config = dict(
    n_layer=17,
    d_model=128,
    n_experts=64,
    experts_per_token=2,
    d_expert=64,
    d_shared_expert=0,
    activation='swiglu',
    moe_layers=[0, 1, 2, 3, 4, 5, 6, 7, 8, 9, 10, 11, 12, 13, 14, 15, 16],
    n_empty_slots=8,
    router_score='softmax',
    normalize_top_k=True,
    routed_scale=1.0,
    balance_loss=0.00161,
    balance_bias=True,
    router_logit_norm=1.0,
    router_bias=True,
    init_std_router=0.00703,
    lr_router=0.00155,
    n_head=4,
    n_kv_head=4,
    head_dim=32,
    vocab_size=8192,
    norm='rmsnorm',
    norm_place='pre',
    norm_eps=1e-06,
    positions='rope',
    rope_base=10000.0,
    rope_fraction=1.0,
    qk_norm=False,
    attn_scale=0.177,
    tie_embeddings=False,
    parallel_block=False,
    init='normal',
    init_std_qkv=0.0351,
    init_std_o=0.0351,
    init_std_up=0.0351,
    init_std_down=0.0,
    optimizer='soap_variant',
    lr=0.00348,
    lr_mult_qkv=0.5,
    lr_mult_o=1.03,
    beta1=0.95,
    beta2=0.98,
    lr_head=0.0116,
    warmup_steps=200,
    schedule='cos',
    final_lr_fraction=0.0,
    batch_tokens=32768,
    seq_len=256,
    doc_mask=True,
    z_loss=1e-05,
    train_tokens=406500000,
    steps=12406,
    dataset='wikipedia_en',
)
Below are experts of layer 10 (counted from 0) of a mixture-of-experts language model. Rows are named router (the router's row for the expert), down (a neuron's output weights, with its number) and show model dimensions 0-127. Each number is 128 + 32 x the weight over its row's rms, rounded and kept within 0 to 255. Numbers have three digits each.
Before each expert's rows: a language model's description of what the expert responds to. This comes from a sample of Wikipedia text that the model never trained on.

# expert 28
Inner stem pieces of Latinate words before suffixes like -ion, -ing, -ed: coll-ect-ions, ag-gress-ion, ind-irect-ly, fact, project.
router:152176114119168170137141115132136118168137127143085139085128159100110161103079136126172148144176120138089125168156142145120170166183150090144154065155105116169075144118162052097149080155101129178053148104158175065096148091056143163136096170121127127172168094140136067188102154149123131159124157162070134118189148157095142162121139091114111130177165128127104142164086130138146147176172
down2:140169122128162154086152131081142124129112112149150195086122099138164096127094143113148099116124186119109109149198148119172111129118123189111057164197107134108158071157111141141184119171171104152135121143072137120101084083134100107134192146113032094152098144119212126106092085187088199124126161142123132151092118096118125120144115166117144156076111114116085157108103144099151145183134
down3:111148142129124143133082158123162110122097122152193066136094127113148086214160114145057132131108155047099103172144102123097136112161157141155095144138138161148163112137118127111139121100112113097159174158125103113147141152160154116136152116146144115119096065161100134112144191134100125165122079185037078133070060126139121131092073134195179083080056158114143137150112088095146134131108
down4:172128083065199112102180178141090159122150158185130148123058162139118175176089125109131144150145062093104159138122155129115131122106107147128137196134103113128165148151125183174173077076112131149149133135095138093118131145158118088049112163128154130082169147086140154094135118151091103085176066152117080149147123164133085164148134176155118113107160107114147066092137134066116184116130
down5:097172148170154125137107132095137130059189118091158195139088048108087152143155117164112174107099082106131118080147187113100155161101111170170177134139142113133151120167105160125166097161146144186118111135152115138180121052166171111105164112143155177066144116130072133121147113148117131120096145085149134116109111132151024125059132148145130135084119110146086120149152104098144115088184
down6:158135116150164069144166113144142198096140097112160137144147156104122137141157143121137141098105132166213170127098096128110181095120185164102108127123154158178121115141110043119099159194139102156126087108130131171189123181167053141114107094165104153153077169123116128104132160137120094110069084128095098083107140151126106111110091124069179106125124148154126157063161138082060081138141

# expert 23
Pipe separators between table cells, dashes in credit lists, and words opening chart or award names, such as Best, Billboard.
router:113155123115138116109087188096094163120053073121123141165110181156108136116142169121155171091113128071105091173182104118113173181146169126158108155203144160135122115080138129151125167121095141070140096202174138106126170099204168100148137097145150161145130122146124102136188077112133123158127176143113103123178103089201105112118092142092110137163103121179165114141135177195133121131156
down2:120134144169120129092116163076122179111111123102103112118051137154206142159133193176156122087136131116150167150117110097105180142116116128092145099141154164058127153107193135098160152136133089141184148125108082146148083165103101148172149103095149130074057111125175136081116138154113104137138121120144162113107146130114193183178159139155086137087141114154178125133126176171122020120150
down3:166170093104200171103066115140099098050142169147099181168145104153111117142147117181130129112121184108107167119100223133115098132132112090113110172123126100136153099149136106135115161077169151131118185148116139102115123104073128085073150162127104102101176120101145125124141100092124165107082051072108166106134099108128189097077133095146178180129100179182132134138154106147125113131084
down4:070188141122117117128126135155135101141164149071139107089172169117063103146118144159136097100061096125103107100084140081139114105126075166142087047152114133080159142151072140106111095158120169110125173105114076154093144099124154120110149084105098114107121067189180114158069130043123076118140154095142145117193103105156092132162142155164120115171180088165112095097126133132162151099126
down5:111164107220067194114105131096093106163078113091166159090131139120132139125102126121127146138127131125116062119149144172150100148116128106100121121152147088091195167125117116153066124097107140131188127171141117182098169077130064130080122057136086179109176052166165109137111121149090159158103134090090152139160126100139165114144139156164137193082127124119150130091118080140153186153113
down6:154134127058088116140154234138125123107072096100156143169122120162081164158092147135176098170132142110099186149127110103103088139121061163089158142115135104125143123083245088145136140116136126121099089095119132122155111151156104143128171108168097075120070129056163099140100137166077128118152116169146129152112128117131142107092092151142203076101090124160146143153087129137170155111146

# expert 26
Middle syllable pieces inside proper names in lists and tables, such as Fed-er-er, S-en-egal, Osk-ar.
router:124156101106155102131084101109101090156127146185080077155162112149136137113160160162094127193065089117092181130148075132146118146112122137080139049081132113108152090133085102190100129126070094161149197152109126131134176093155124090083154194168140113067134116107136088102112134120099171199116139128142125086148105165104096141171135173112127155112096144091162118081165084139132064114107
down0:120154134138133196140096172099126160116124099126152135102126115063083176115072089128102095157096130147123106169083174135236155142153135098084069141157068143118171118072141161139154174121117120137099191084115101058122136121112146173162112138125202172170149164119111065083096128094128121126123164128119168122172110142113188173139166127128110138167161137141095170125179115145109124115098
down1:137151120134110136134132232129123150169114086110161143137102142126138084172150193053110160129145087089170080175092149120190109136107116149080111088122113112100117134120083189138086117127115150097123093187106168171125167146175097088102141131147078164124146110143154045116193107144123116118184115146084144121114117094163162120165122132134180153141151089051128168118112179092135160152110
down2:187108093125174144105141109169098145154134110143076054092121095105095119120127191138101079115094142083176136153088165132148169136182101095134176119167101182154120128123151145175068067127104162114177141141093146108130094104046134111083182118151135129156175137111137132128157176125073154092104138113120175127140144047175137086098095163141199140074144139109125168156151145114108102128104
down3:117147151105098086189080130154175080102160096147143152122122089163154155151096131157130138180092116152166156147144109132105151081138127145088216104127114128109105119152138147163135162146155081103182156129127176132153122118113142102110093094162130126128174129120146120129081124171125130062172118012193104117108161085121101081134145174125128158086157142128152025169194111125169136116136
down4:156144184120149112152100153106126138118169146067119173168106095128110081171091096143128116101149048124054140056100140117143114170110106163106123157119176090151106111189140150158125152135160139135162110079106119132155128048084129156084094162150122135126108115176099092127125139189165136108113153128255111079074102121107095172135139154147146105131137131141152115134164151072149131138134

# expert 1
Final pieces of abstract or technical nouns, such as -ation, -ment, -ing, -age, -ity, often before of, e.g. reorganisation, storage, rearrangement.
router:113098173164148109145165063169134068085153159066117116124098106112128059137121158111117114065180138159157138128124132116069085087176096110193099173101085138111104093180174079083116095162139137110143110124148094095155154145103125095157180114112135165179137110147099152132138140175150147112068115137145105160154138170107060150168101070108176103153121147098129101111175173115153154066121
down0:186120124133092096095137119119129109068114124093112102150106134141111159139115134131130191126072101155100182153153170187137134116137066105168106137115148115125137094110174149117150154131098084188135087107136123155184093118138126122126182129137120131130121143109132129128109107134178182108073124113115192156108120103100078211098103080227071127067081082082103119110176218152124129128130
down1:144117175139061166124069123082105143197124104090093125125118080147100132105132126158147160127210103136079149189121124155152112124156164126084170105159111116160154064137112159089120099111120116145170151141137078086130158118087141157068120203165127162123137163069162149168157169184091098145075116132134080195125148149083174181137128126131145141124159153142117146096171168151095157174116
down2:161150137146106099137112117129145177163129138126115112149136134162142108106168166107169162145089164162167128144145123136091143134160130146126161131146119091149136149120176095143118116103167145125139151165106130095132091125175168066079116065112094132100117117082163062108130052036121122142142097096158114171158106053128157106094139147142088112055092146059052020114099109170111131122139
down3:124173216115154138154157112153133153147126169204085193119136168132147196140146131087101142168105164135135133114169145144140112126132121070068116138158104125150109184142150153169168167141133135119117132116127129114129132168129161182156095150156149096149087095161133146113126131095120122142133111166126190080123140163089192129186150093153156164138130121151179074078075029061120123130074
down4:079141134149115104083129115103178133170098124095159147084148143158096122091095160163108090086096139110099115150178137124153092110057105146081125089104123190129156084130128207160155159178141108153153155192131096131135112102147123121133188092116120193112124146064189124103128099166080137122162186085117132094152115149084088157140161133093104155200144137136210097101167108150153100138100

# expert 41
Single digits inside years and dates, especially the third or fourth digit, as in 2024, 1997, 1939.
router:126100123089106169182176146137140123103106108095175123119189162153130122178134185098148155168076151135141131123080158152087148158104099127173096125103156084101145155082091107131135127051099128125093123057194152123073115096166112123092186103134163122155139160096078178119133148137150113107074106107068171129124135107063121070181060081115100148103136146142151127142158095080123147099161
down0:125099104129061103097103169140142126096157133170161124148103077096077146148059196112108102112096142140168139126143134155170130111090085173080129133141103139155108142177088091117129097103064152163169167099082147159108099143123140223165101163153130118126116155121175152101094120089074154172152166106126102087109110086132151095080155105107110163198159134109123112119091090075114188078140
down1:174091087126173144185149154173172112140097186118157110124132106135200157155128163087085110114153153108092180120190146088136068141142101162180085152127131151105116209107105087098122117092128169151125192114140164128180106100176171095130130112118149116161102124097154091188164119132116082086106168137127101149071086138174123080137098168107115159125059115152131103117125132138142114186174
down2:137090099091147133204117151123081050065118097106117110111182089111119118121093091130155144153183138133118142144042132086131093164100071109181149124087136122120087164115144116140158101120106138122101141134147101141069112141115188108090097153121132095114138118103130077138113166127127069160131170133143119187183150082086160146079167195117107167087153038149124093107150176130100129140150
down3:128078127125086081190139161147061120141132023117143100140120142191152110133143144129097113170139098151070128098122151175096043118106111164133117144105086149096159086184171130071111164165121147088072178129116132154132095145117151098126075084072155094148132144108111128151130142138145095077131140092123144203159085120128161153113115105127076089077103144075139146147181097134108141138112
down4:182164132172177145099124167125130147100097122091163148148146160070138187111196103189149054143116153124094146074134164123121109124092117072114149143148114141155122173104108055105084084076120097148157128096101105121163120143127061116142122178180151164140109091179115096147084151127112091108158155102076099108097147175139128129152094140106143122058130146118115186101119138171160136194072

# expert 43
Final pieces of foreign or rare proper names and technical terms, e.g. -an, -on, -ich, -het, as in Gasparyan, Dorostolon, Liutarevich, Prophet.
router:141081135166189091210122116117160119098104153109135180099105082102148127166100113151148099140098142089172143099104143219110151174168185146070096105094131092127117118119086136149164095112175093105130139130149155170168076133094077108114150142141140158114207117178102062109109142127146084155153149166095151138114114128140146103094188159134180122145115144105170144172179090168164081119139
down0:106142105078183146108150124154155140101141185100119137141164169099135170090150144096123113105125190119161145142208082118066137140133129074146185135109132149130131099136104116093120114162162121140126100148098105085171099123111139105136076094100061038046157137188211102112165142128165135115147146107173101148139128092175151091115098162129103051108149095188121129163144133102103117139150
down1:133107125177085102142079123122166138090146110061144148169141177168180038116157136078166138133125142127120162071138178087179118137096135126162131145173089135137154202099037125158095159124138099135107165122159157106184134146130136071087152102163131153074123128092138120138175147107186115090118132072155143148154086104075110122119114071110162110150082175135145133131141148101111109190123
down2:169129118093136131104106150132122097165181090078106094163122134094187162131058164098147084130110149143128196112140170172138111193136099156162117128114157121077125073134124088135133129146072172143158148109075122110130172112053085136075157159198121125121099186116158158112121105129147069151079095170105145198121160186143136176074117151141114165104128132073135144142144125123168121084150
down3:095155174134112159129142106136133093131129192153112115142149128074091152149139107063134131122119119184150163157188098141169117141149197154116124115144163133098102187138102113123156140104113137157124105204111119099085087114106156112088082114125144186183138177124154048120168113094071070078145081097145135173153137154137164120144087150116157185157149180094106120089106128129077164120211
down4:140119111136117121096166181117152071163163117119158156122201122111114189124186160131119120071097120137159050173164111168127093117136191167126140136179126193117131113091148118100164147149125135125116123122114134088147139157100146169196119140165096120128143153096186133099104165075139165135108186116177144095132138148145119139168112176135200112193125162138133152219130122062114149152079

# expert 50
The pipe separators between cells in wiki tables of stats, results, and awards, plus Won and Nominated.
router:167153077169114067155109100103078115131138122164154136212109133185087158142179132137119161094123105082179110135130156118130167065122111102080121149112197092138142101104175055139177088119188137126103199150150076124129141116175149103112113092137105107103125137154174087172080116140144121074145141128146082166126126120112137168143148119080093149139090139134082215139147143129123167145084
down2:123159136141089160099038151135165165153154129138132084202154112199165187153078132129111140130122082145104079120201139133119121138088159097150185110118082083134145106116168154091094157137071164155141167115093148167130107157118112072146152104135096123091141139153151107116125139148160135171090120155195138130136207097131149162139141081091144180140101106129138187051101132140094090103142
down3:108105145153132142196090110147190106105127162113094168119150094102119093165145148127103101136141092095133142179145144184165163155136127100218132105112108154185162110143115134083057162068118134204136152143126065182087120107083089141125159126084123168134077167156137202149077067149083145151122150117183140136148137129116137161107052167085121106113127140093093157089130135129120111133116
down4:116116161176118127123098085102079164114155168148154038162142130082162157056119125165163160159172134146074115124120129130154117127158174064152167124099054103123095174118082123114088127133133125140170072097164098163143141100142096121060148166126103135170125164108087107083221141092122147100103138142122087152111178096111118128199151140112152138151103121095116115139133159145145057107168
down5:209071129141127154096109108122099137146072108115149193160099171116153169131120176157121135170078144195105143088124118117090070139112148214082121082064123164164134135129166148153175109165060148153166115087142121105115115112158152118125162107095111192092135223142096124114173085129130161101144160113172089153095127136107108096129107114191128162083118155153171153142138131131129133135108
down6:137148131102095147107093155178131135128148128091133132124103137096140079126148121136104027168134157129075148188144131152140161080190142114184123153147144178161144113127170102144139213149139162108089093152119161127175135185138131113157185182128149106126153163133096173117103122161127111112074131081181126103156103081142100064171123123146095126105192151129145067198118121108144102181182

# expert 58
Ending pieces -ed, -ing, -ation and -ified completing words, plus Preceded and Succeeded in succession boxes: Record-ed, merged, winning.
router:063151098098069101181086105148109129171166093120156123113148144106129130136081112138093063129146105103135122127147138074105144113129110085133091109093138145135128034151145124164142160048056160105159152131117089182158140129127152121158145112143191208159092126124096115119107068118134095132133150101099097123128148107164103096113113060075110123152132171054146052092143136102182139121122
down2:161148153127121151154078148143103104134168130079128145143159110072052153126071151138126109154136162141095142137180108094045147109137132159140100120160134114172106130151134152123125121139110168150154105141115114161120170122119074138110159131127103154124155031111126168090080114139205106127144138064102063161116144105139112073141106126101072130092165150046133094044099052116137142117088
down3:146165123129183125061117159133093172113128149126151118098085135122146134145159145175175121175135116115184070075144180109211159107141140129106083177138082117102165086180174094160199111137212091124120138120151158113144068074147124102098158155129152117123111141101176133117115118131143119106044137186160148124164143137141122076163123129167165162173165096120098103078113129157137110118082
down4:146107154116158097107091106132123149075169135107088118125124125157160168116098142082211142182093107119133162168101150145205165133084126076132173174150093095067128111145080052228139079098076130126146164144121114162116100079114095133128105133141106099100152165140100131110104093121101105123059131134126187120124128068128160148126168118132126166153173130155092104165184162099151137083127
down5:107186136088140130116089105094142160160090127133129143118180157114135163088135153161168075134116133143034136194118103125130162171137171097121082187098127115122151139065132100147150130113188185207170098093173065111082127144143069117130100135139157104061129120152189117097092062120100130132142128109160099135113084145105154129082140119127178162128144119158080154150140109139177137182109
down6:161186148127119154090128098140139166138076084124149126131190040097124136159076154171162148084104067126151181138187161095131165109110129118143130173177102160165144107069147139165143084144101114135136113120144192108133178139133129162089137115143202181128133154113093167132097135091136125127171089078103119148088102168140095098155133154063130115135109134182168162123210086147118159156139

# expert 17
Ordinal suffixes like th and rd after numbers, and words opening a sentence or clause, such as The, During, After.
router:134052118129146114112136161150151161177128115140105105137139189129134102106123119142131114094159127112084197113157137171110114116183131117139119091117147095139212182083060108134165149163157144072136130073147155134111119109135040119109079144131108133083096124139200111122134098118135112122133084191102096147091123057185135110096095178067107076095128184093136106097106137105157110174164
down0:108127058117128119103156103151118183145085113118092164122077106124119047154147124167102088098111123152169134131109185113132047150150122125121128157125150107125191166176112129147137090165110126090129140101159160148183108088094168133109075073188104106136114185189091123063084205143102146114138087118096130170071117133151128118125152090171127099127166125092109115044153100141158125112123
down1:079121103113087142167159094144136131135143083117158154140132127126156118189174109175096075149161163086139087182119132107103129179112098120119132107079166162090141115124182039099106154099071068104124134149135145104117152119112178107138116082149173124148162020141144094158115091118148105111131154082154091124161143189131137116134085140124145097194136156155131156111073164138086154204117
down2:194121134078170154166112143125126061127107171202134133175128155116067139149112110048147119202063096088093153163139152070128132129149088085156131162083104157123118133135130125120097138105107135160201094147156118122138169161157124074122130122103202135156150113134123082106122185137154112135097135136137106153151207141153098113130136093117126182160090181147167127079151135131140083067117
down3:117112139132150106147101110183141179130128154171111145121125154141175143143176161141154107103152198117134175172128174114052139124135059103080149127115124085148146173093116160108169104163184174103083119140088128191129100114160044160057092117098150111101129111117219127148111154135164063112096119113133140095129130146149188127196145156108102121156188103140115137148129088111134151144175
down4:088130142132106120044130160151136120129132134168147079111104079127132074064125140149144166103133144129084130150112145150124164161152142098082188125087078107076089136107137156122135152131138160074167123055118114046133129079093064152126114135072123098113137160112131108091153108106188110129119121170090120216077150128149104128127054173159151141097069136113119103120068103121140131188112

# expert 45
Suffixes and plural noun endings such as -ism, -ations, -ions, -ings, and nouns like women, areas, events, plus mid-word m pieces.
router:119164115123155097182189137201081196131110151085170142134142094098116148082186149114174151146074116102145136123154125176111155116145150113204129157109112131125167161163132084097110156172140182165071187133163113114132103192094164112140184131129098136111112115060102106134151115082149082087094138118097041162128121154117149055141109121150175079126128127123107079136119123107134118099133
down0:152087136101145087207157138123145149091126137100140114062117102146138151116092132153157114072161127139157093144131078144111178147107092112155168130095097135140121172118090200106116189123109091110102059218118176116165134074151121120101103133067090127082111147138157110133126103135176089154138129142096146105113147147107120116176153217080110100090077130186053130114109177108138148149121
down1:112082121075193111137131147106153115113137191094112171157107146145050100175112123181121087112095145138100083084113143131183099129073119104117104156066076194121085106139147185160135124134151115122151142125177102126147094170138092182153115092107102119106145090146166164090136175095176120146206126133156162189108163096141126121134130150145118144106079191137082177112098138130149169076102
down2:081134121117123177147074069078094145168142119135113139093106136167133105095098110135082095161119095136133152094111087133130133150177110166150160122095102118119176118174102117085066124114087083101131085162148089061143128059148191181096087126107106167113165141083162132150108166149188085099160107150120137139126125148084129220114113123095115115169196054138105169094123107114142129149171
down3:108224108153066183132131145156152124128140096148165147141136126130103155109098146078142104092105164148113165130175102165153101037164081146130137123115160113144150140162111146138112155048125084148116123147113088130128153159170072088131068140148139129108099048121128145102093186117073192143132170147156058115161112149083123167055069114145111099116104133140141112124099080118120102121161
down4:198188097131111118132178112092138110155130178108102189202089121109098183096074155149129093131096097191120092155158154123133152161164164128172145099066107139135125143095115105159130136162141168160127150165137086151091180108093154195114128148191204096073157085097113127092140136086146164142140131156143116153195107169115154131143140142119132115107118127146048145091118107169105128172103

# expert 30
Percent signs, closing parentheses and braces, units like km and mi, and decimal digits in statistics tables and coordinates.
router:136068130140131069138188159087149123114074161122092091142074097173115155129132104172065125097149142140185091139164063091097108087133174124165132172125100123116153108174118077111098185122095162146114092136147143135135107173169183201156140103132146137109148199127171087088177118161125139120170147144124139135116143156114126137136143171092185135078078165110110092160126077105136174086175
down0:089132146141144113109097173118137142142167175106123089089100111134174126120097152147068133152137135088153081084106073136174140166123167114096084122199155076101127111185111158141161163145210130075137112184160120091146134121078114131108106185165171110096127183144087133169136105109125083124134162155138148194159137113110146058108059111079156120183089139178152153099106138089172145129129
down1:148105094126101129157103190140180163161181080151110154161134131180054124157133167114137121137163145114172116103109124209094127112138146125140107118067127165144127152153112172123118181137169113099152118150111086094143136102100121120171081144084166129161162060084118113130128105149149083106181136092119092144087219096119080103095111107089090096171112174172133091150125180178180175116117
down2:079110114128167107199121115135125142062136142126111129134114141151126138127169123136141113204138107097196154069177065122114117098128203110139190133106118145125136119126094208141130131088170134129123175125166113118096144108134152148131122149176102190135121186130111182123186086128147121118115128129146136162158084192157121124066086103099110126136153150091081133134135085150138253112155
down3:138113128136137119147150105067124132070123144095143051091129115091082166108137099118132103112143156081112172086137140119141162128145146094102122127118243196141140135143125141149145199106121111169116109143103093099136084125070141131123080183143109101178099110158074100150117169095057091147109113161151161168129088114168213094124126154161052120105184148188123125145134136127144136138153
down4:189183108118114138083136122134105165108106152151141086125127114129128120101110089152158103107172185205132139129136000119125117135182159130105140155133042079115111102206134081164108103137132125093139189108140138084134116107160060121139112118131090148142047125132150130127160113146089101137141177146172102100152167151132108122148092179147126189166111123089127097137141092097157166113135

# expert 33
Pipe cells opening or separating table rows, especially after a line break, and month names before day numbers, such as October 4.
router:150126123130136142117085123101154114182123099129141071177170193073155128109125105094155119064062126099147135107135107180132124115181126126149151160139173113165111183178127100166199123052106136144084103120134162108122076182175142114109138133134076127107200061091094124124134122108138117190124107111169148139161111078175086103108131113122105148119192080187120123144107192097151120126141
down2:100128064126113116092163109130130095104195130139129102151164137084140158075093117089122122190174124094124155151139078147098100116111129139138175117121130067199156142133107153173144158103134089140128136107092061121160127087088100172148174072091087112166140141140144088137130127073166118141085154110131147123148135125106113108121143122179209142099195044149196090150131122110134108115213
down3:121145119166136167125144110145129138156089067111129144117130147103133117113128132162094183086103130157136130149170143100133140080130103053152132154167142156130108058113071108158103125161143099129188121151152116110146151135126115128133125180128126126156159090131066098124126050122200096148122169149124110078144150148104246141138172103157164123133079181226072112105168100104133134194138
down4:098099123107154142131195115140128105097174132153124108050141192092148192132112087119077110105117103113151037080124166069123097078155159107103146161173117126133141123154108130079172186142127126102114134141170122064083102169098088119124137160118176133158137144126144115129119118119176195141103144100146178094170142186135147138144123131126174142158119099178120121209177178116101142188131
down5:114111165046109138132085129099143142040068122185209182128088065175131117065133137146106091119136131115144130155112112124132155126142128107135099090130111125092133135115134196162118120157121110093139117143071142126159105149113155081161159141117122155090088189141124121102170046087111144112110144144130177133161082082061152132152114146111098145169200082134118164156142199136159134141121
down6:159087119136192098159129095128193175173107106121133109130138151147136174161157101127179125100163174099127115082145132173110133144121112072159111123071052146119078136098094150167160100141120157099124088069039127119134176141138146137099091156161154155104115090128104155147163161139081136109087126112087114112126129157123147106067148143099094117164147092173119118157185161046157200081114

# expert 24
Digits inside years, especially the second digit after an en dash or leading 1 or 2, such as 1856–1932, 2008, 2020s.
router:101155152076173123139152116108133197108130168127103104087115115181110134096161154178135092118155123056125147098082162140110122190170073125163155141168109114098122140061082095119085162124114112065082129111080087103084138109076175197135099104103186158104132113128170138093100116087139114155120167092163170065100109160130096094097154148163094083149156150169097109131087162133122111154100
down0:111139125144154084215123090116140123196158136100127095134182088181122166126189088173085126064151136072159138128183105147139115155129173180090115138162129136144133136080089106151090120114183143144118140148097199122075166112082140179128121154136117121144118102145108129095112160119150142092140108139105115121064109182162107143099180190087161043096111138106115134165104108164085110120082
down1:138097127112104078112117109128164163128138137145144098173092071111091114147108115118136131138146194122044092195137051130087102124156090166162155134138113098165063130069068171162108122099120101112130149152097133148080117182124159145192114131186111151128123183181123113062136129138096108132130167121176110088101093167134208110084164142121132108179138120100147111173127070163114145157134
down2:115142095100128157211128156128131113134153100166159097165062163098090141116139154154142150130085185118088131124137095108175135117104133144155108148141106102160111132052086196133085130099129142135117159093087149092165079146154121171165165125156115067136117126138157156147144060126117099109145140062132163166161104071140197130126142072154176123101153138142148191109087112118094207196116
down3:131091151165194087189115162172152084118103124141185130110091075174136153110150107168137149150173097110098159135123129179111154161150145062137137158166093128131145082133208099125143119130130134168132084184149129100185174133171088153139139090103114131079123111121135137110176123098116118130165152142097156105153106047098153158089121072107167045126107175075186118144177113144151158130121
down4:159172096138132114177111134112137056101158151101144163108122084138078110126147117163105125112145185087210089129131153083090132149073158124133148079112171102121137143092120100127116082107097107052102100140148099133144082117104169161131108139100150111137142118103092118149122198093238158120175113144153131154149089156106132158161165120115128104170140198154100105099095090125110122199193

# expert 4
Articles and determiners opening a noun phrase, mostly after prepositions: in the, at a, of his, per, each, same.
router:131127064127132140103131068171126184144094120169097147130122138128150160131177178137118092159143098107215165140112136105188085103131123125100087137158087162054128156103097127146200167160190114104118121179126142141146129159090104125137130085116074147162144139108160156136129135094152161196225100137133119151133142181178105150129106112130115178140141168183096138141153125165173159066102
down0:145156176203136123137215129098065082137084058144195112183115125199148099068151077102129110135130080133153092080117113104126157089117145102123160112118103133107139093147072091133102137097132118174132110125127037087145091159112088081196118128111159167168152099117143112127184108129117126112112122109150098101146090181173092084090139158141109127141111090080125122144115115101117152147145
down1:098079132094110128188159156115160068165123126111159094153141111109112136088106154081140153186099171107068125123098138082121066152078147070114169142098115112188167124174082138106112110128134090157176064087169121141172151145075135107106069197157158161120140129172172074099163109131077054177131157142136133168095111157101116122137091119155163191108151126129147108135133160105145126108132
down2:126151163103100148126153127118128156181070080065111130147114147167089159147104152086130182141103122184095215140135185181136118091155087105143052109096179130107159091155157139109114139117086097137093142133091142134160121168170143092160161134073171181116142151094135120171083137070123152138086066087105165122129138136148159146081210092120106119175153135135104095102098180150133132116126
down3:139151142098171121181102073148177124135155179083121121162144141142123097199083140116178116115063126164162155143145133143210138146147109135109143100142170144165150107117129200154160114131132117108146152099148092154161148169153123150136085157101188066165099142078110177155166149144170071138070129136148149078170077169145079128154115143148202111146174095134131125093062129100102163123150
down4:118152071125094091158062119099123112175148162101121171140129120086095110144158155147161128126123155128157107138125155126117108139045043099080128107101133132117080139069133108187080103075118101082099087087120083150117107115161112123116140170078119146084135141140158120141102141068154110113082154147099124064107125098133133157142103149123142074100127119107084089176040064147091198163131

# expert 34
First piece of a split word or surname, often a capitalized consonant cluster: Van Bl-air, Hel-pl-ing, Ind-ian, doc-uments, trav-elled.
router:137083131166091131068150049119147106180129154165124149119093117095109147147136183159170109168150119124090118161163141106169143152053192128078124115188141087134132133132121150161160148146155137128075133130130083108169131107102168176132187167125212115156133138103122066139101173132113061111139114130144148155132118079153188146168097143182128150140182063093101138074146115094150155097138
down2:121142097151127108109171105155124119065176100138090098141098131146145128142148124052055106120104137117094151074092122119112165106201116104127129086187197157092104148094093134099103160138108170099143144135095115145168154089172090115080119066172145150155194112141118093137102139092117123087148105137118121209182143105169134107132157164077095169135174159081153181174162149117096087126114
down3:166124132146117098180094131109088122098209122138072172143125118131181112146135105129186109167169123137166181084131148082081081097144113119173184084129145158135099100097129088099065107100092087098105111174074111137103205119176120122153142157133094124152089101152121100131090142145122129121099096163093149084115152108166137110146149136110061115107077186162098113130161188182166137068133
down4:096144143103119135104119175116099092102160178163119119155150151104100166122141084141134170100142109123144104158132155156096108121158111189056054132128123080154114135113223153127157189085174135100072201105082100133145134146148098162056100130142073165157165107077171142085124143152110191128095155158130119081126044141121116137148105145106102131142096122107116142068132160091149133082134
down5:130161182148175126135110134082149153081123164140151117121134089143123169161133113133136151121171125132097182117140113109098082100144165108102157126111108080118115120161106185145084095105088166131184125077088122109187125154041130203088120172133135131135108134095067168176143145126169063126137086160172073126172122131110110170117182107086131192128207133122067088121167077139132134133119
down6:139100133134137109186120137089162151133087155167122172130112133149126129092135146105148115101198180086154055173216141134092106083092165159151193097110144145138125158134119168111140133160099084114176086168104127090105111112151138115086116109117198102144080180061179163192121105161149137151151072139108126157150165063136131085131117173118165152069131165148113147164108175127096116152120

# expert 18
Adjective endings and common modifiers in prose, such as -ular, -ential, -ous, and words like various, important, his, its.
router:101142124079128161131145153114115156085101152119152139124143158121117125136073112180127066192140124107102120112163166144125106116155085162170135141125099189082112118144127115064181080138092127181183133069134106164128133168082099167168150082096146150185155093154075168151170090155155113136158096098068120080111137062160097122103079139144107137152125150122152186100140140133204156067090
down2:140107100117149128083134162185101112157092103170158127131097166134095168142123076075151164175112067084141062149117123143069117100159179103148177181088140107144118140084093169131158117127131071128025097085134171130095122077127146086107127126093175207101153110143080096123134146147157130107144121139110097106124097120103148161139116120120182192113098179118173118091125183144110169128137
down3:151123095070147099097182143158128166124148116122126125082163109102100087105127205072095166122233088176130119159137118163136142113116123071137112126105169075189088112090118123101144094169110119144155079129112117126150167160118082082111095119129144129099123118109171175185038131164050136146133090119159157079107158106067166148111105134103102098170135095148144134122112115109089140098109
down4:119114134117181103115105118111159172186093173097189100130125131191115108152161132144125118170137148062106113118124110172188091010120153109144108092108166166115160132152136153131086174146115117088109047122149113152130109117141132096153160170133150080099141120140151127143075161132184117067207130103105160180137078163137132097138113096107156158182155172136138104120110133161126121150061
down5:125117130117141102162083130159164115147131075161147117155125154171106145112091141140193128076043154094129074167105094128084050109111134126156127124118147135129140133131124091195109141091143153121118128152142102129127131165123198091051118174092148195107180120139141144113073118111220142143112124095144100149130072101131094160076141113070138152164073146119106054154140182110098147119095
down6:192178134089075139146083151138168158165168093192104137108094097086158114068056081110080143151153136173083163161167154145160082109130119125163163144098085129121131143098110080223149115174129134091139110109093173129097143165134098138143096123103127140136226147079111124116131164090128140165169071138099163120103166097175137107146166120121130167128142085103119159088154140130148140122108